python train.py --n_layer=13 --d_model=256 --n_experts=64 --experts_per_token=6 --d_expert=48 --d_shared_expert=128 --activation="tanh_gelu" --moe_layers=[1, 2, 3, 4, 5, 6, 7, 8, 9, 10, 11, 12] --router_score="sigmoid" --normalize_top_k=true --routed_scale=2.45 --balance_loss=0.00529 --balance_bias=false --n_groups=4 --groups_per_token=1 --init_std_router=0.0398 --lr_router=0.000648 --n_head=4 --n_kv_head=4 --head_dim=64 --vocab_size=32000 --norm="layernorm" --norm_place="pre" --norm_eps=1e-06 --positions="learned" --qk_norm=false --attn_scale=0.125 --tie_embeddings=true --parallel_block=false --init="normal" --init_std_qkv=0.037 --init_std_o=0.046 --init_std_up=0.053 --init_std_down=0.053 --optimizer="muon_hyperball" --lr=0.00761 --beta1=0.95 --weight_decay=0.0 --lr_head=0.00709 --warmup_steps=200 --schedule="wsd" --decay_fraction=1.0 --decay_shape="linear" --final_lr_fraction=0.0 --batch_tokens=65536 --seq_len=256 --doc_mask=true --train_tokens=293700000 --steps=4482 --dataset="wikipedia_en"
Below are experts of layer 10 (counted from 0) of a mixture-of-experts language model. Rows are named router (the router's row for the expert), down (a neuron's output weights, with its number) and show model dimensions 192-255. Each number is 500 + 40 x the weight over its row's rms, rounded and kept within 0 to 999. Numbers have three digits each.
Before each expert's rows: "raises" lists some tokens whose logits its average output raises strongly, later layers aside. This comes from a sample of Wikipedia text that the model never trained on.

# expert 43
raises: "\n", "-", "===", "==", "====", " "
router:562519491376616446561502529567488516480542462487492567468555500490535509455481473526497516463488527475402527492502515505521444500451525499499533478450470485522500582532456490561496469454459476
down0:496464494492551489537461497515551525514531509495534514467463497463522475483508494469548474577477429494450467540526520529418435553464452541551496517485498516526491521511418483478573426512492510
down1:523503507514467467513446482473575486542494471471516543519518454584463538548503525525503431483515527408461505467503522479470491529396515461612472500424452507465495488537463482566456466537537548
down2:551458530455514453545521482530420494426498526463522511468491472501504522518524467485488477520483479420435474525514436549544486471465567519515453511461469495558502483540457526562540446431523538
down3:522479532523540518543528515522391535469539518476535495521575422486491474459516487628482533545551539445543489508480465491501429414509453464496463491475503553479514549481519496453472465443505513
down4:473493495488575527532519470463436447495446510521506512491548476481537517480474526527547499514456512560366482553516441523456484450516558539443449529516471527479503517516528484519491478434602423
down5:497532517546500468593548574497556482513475561524459522455557521529447536476506519454525511529522506444476470497479585441498537509527521523420523511459485544500423464456488532535570424475462526
down6:463443491568520373557513450487525562445516459492467531412490529494514465436513488494403528529476505526454550408477524495457513479489478535486432523461478487507582455524540479491518542519460560
down7:515543528402457513518413504556551505501527453523545469572440490532520497481478471552452467474489480459536532535486516437524452515540544582432535491448546413545442570500560514452556467467516490
down8:468550511509448525465508468402518567494575500471495456529580498476574458491516449548489499559467558505476437477502505473560436538502484541379534522556522441519466488534523458498494537537523493
down9:448561459562481500485520489418540466509485566492495500515476499451499493504523529509553485494498475497453544464508433516546553493546513504472487489528492536521392543502515529477551473515459547
down10:462481453559513484453493453452517556514455589535506470523459465457466484581530451482550513491485527527464453473469492521516535450492481494477519525539520487494515535515467512576461586445511448
down11:446495477500560559500519543465511497430538522557519485496539549504560511577484549496535435396444508486487518482482495488495551545410593524519495497485445440538551550470529568500491510465565511
down12:462501471513481485543439520553517540405491499505493498521507466523513512528501472433507505475565533557530494443438530472461535453525522526519528443529488484524535462473495606536509607456440448
down13:545526488495428499545470518477566512545515511482534511474523513495546429454500504496479552523492428451522574503518472486517544505560555475484536550578577483529478533561544522479525504451499454
down14:507482511524473471472460569555520586496500561536522543490488437481541508493523547433499425486547551486479498502466412461517534462474434481520502462506480524475478473489507500494576454456511535
down15:500454395519494542472504490547487552504490491548466497524481485545548501575549520469524506465426498502477500511467538531438507433448452491526482525483500550491491452533468499505511508544446566
down16:472489497571449460546447498457548497504509528501547528510453438538462539468464515480523453538509549493518505554499490514477571514555487518504517487519506531535486470496500471528484511542496541
down17:479513575509490508532483457470478491452451484494547477430481510551449433452535518495509576494389449434541525482523457485477492500438499493487555459521456527439443535490525479483561531498541496
down18:449433474511476445495469476524521469439500466449543487469612519537403464511543480458547500478529492565551608497453471516430444453417519457541466516542490514452506501506509470519593491471432453
down19:527566506490532445496496465451572511542518532551466440521507460546465504511493530509449515493403446514491536451485436553524479457488555503518463458479518530458593551514469524439478612530591526
down20:496473483444528518485464485472514474506470418488499531513599508499517502499518534440529545496503511512540429440476486447537483581498398542524531457538595450533475448471576545508451462465484522
down21:439427540536545504585509476534456516456514528447507509483502466496549536500530530526514511444465495522518444501428580510461542565497559535500517553528487511435485479520612500518496501437464509
down22:464525508535468537499463502470476526515437538487525492476562519449519457544396573504499500486467540550532479480482554519479525519518503558532484480470499511526512534468505562497501492504540540
down23:468473537486497496534451576547512456547510448558472479473471504520444554501528521491490441528514526441538509421506504479484462548527493506433607452510493551529434507499485581483524509547492496
down24:549545423502493590532530474511547448508483449496430518456541534510520478518471549533519478509465576536505478575506431500546553492470477506477537502500569472582484563549531521554485442522469471
down25:543524493445497446489544449415517485483439483437457503505517471467554532501475514490541477440460490458547484477515441444524532501497491463533475526488519454453511547508510455490498503544470425
down26:493539505508499403458444463515519497537516582453435557428487537550482504524448541536488472526501594487415480515559581511462516454554522540519502539525513513437453517544445483542537406482466514
down27:514472399540530456498523512611456515458534494501515521556464429478437559570517471547527476497492533557474536492449508487447553566463463529495527516437454597424498513431563550447489418562575449
down28:543496531543483550430540458575539452550450549451494488471515577545462544482462445539479493509573448479520454517531533523463489476515512452408518447492521549536428491502515489473496568506536498
down29:462465550541495479502504515443492505474511483502502471485440487581496523524562507537486485504407502479465502471469479494511527452566524453506518548496455494483558500506457428460484562493540537
down30:430480509399525492480516545573542466476503524513515492503399432504551531486461473495519567509468466459533501431463491543495520496460524559495516534478433464593488527488529565573526489502453441
down31:539450574444520524495480497556430517469511447497503488498562477534496551499511435520518531524574541485484533491514482460554527474496509456510514480481482492491617476433484495448524554515437488
down32:447505513505424511484502451487523505577550476519497427449454525481479484478486512450415527469519446530453557544543547523466525496453476460522541548519484583450477569535535495514446476522522445
down33:417496608532500508511518608488523537529489545518503482514499546482492594445438532404475521462492544536532511500455485455516498536446514425520444441504507551502504479507500460518499574543503488
down34:484430475456440505442546440532554482536531462515503489464513558514553578477467452545581491562485512517491536505518542491554500526432548531397510525481438517558402531445546490471474487460508530
down35:525499504542456507551436529472483488429499537521442468479516492496403518434515513456450538538556422519509494553569566430545491472452556514577532508491428491553516546536460508510480494477470548
down36:500508554470512494548463572654500463453486522481486539561466517511523481589518485508563522549498476464435538502463493543504408457540552527570457459496517436515497462492461491504460511537494480
down37:427429490522512462418547559593452450510462499520459456455533494505532473540536466518509458526503502543443526501483495477441533493529511403441466425530475508550527513561540431534508502463539531
down38:469550441538493491484530471489552522580485456511551482463515544501482532448499437512542549513514507455537495444558471491420616529460478518493504541553524521517548499481445483452545516538580510
down39:537580538550484495408445457585431514545480457422520537443535446541472431514542494588481461480514481545540542529552528448556538536545489472491450560458474429502492565522530454500453489518499459
down40:500460479440454503424518496393428477475538480495459545474469421473556435524520478485501454512467475446536475466538521522447494506554445513542477524481597534514585466520468496485443562546450565
down41:495438536532538453513501480428533481522490560536519508532505530479467477556501482463528521549478497481475544452499618537528514502436442580484488520546510510495483507481453457560478486482489498
down42:458617561514484491489492491483538530502507435499550509510477481523495487491519553536562508483462518580522473472509489425556510509500441515487497438525494535516495395487523501432519416471538543
down43:469479468554525486474458527408481597474510519535442470487457498509509525438542540510491559550483417521502403546577539461515457467433443446481491526486571550479492512455529549444460476489535507
down44:535524482531507476528495545597484481472553481542514493530557486455515580416450507459546523486473463579561512487468437420500527544540521510494508450520522524556534438504505484538532549538515451
down45:508512492558460473455548483474472516528518501442469491564482455511524550469519459483506483498617497497507548605522461510553497476510454432541599510489480440434522498529490401518494534556508495
down46:447414478479511525518507399483531454522516472520489492446504451559576491546473505483473511488462534548495464534496465507476429497540500461561464541505434548519510496497558576551510503456538469
down47:486484499513581540488501463582476469463487590486501500531471526504497457446514509508529471513439482488480520483507509506470513472428450453577528518536499489497410610502440506500502507441445513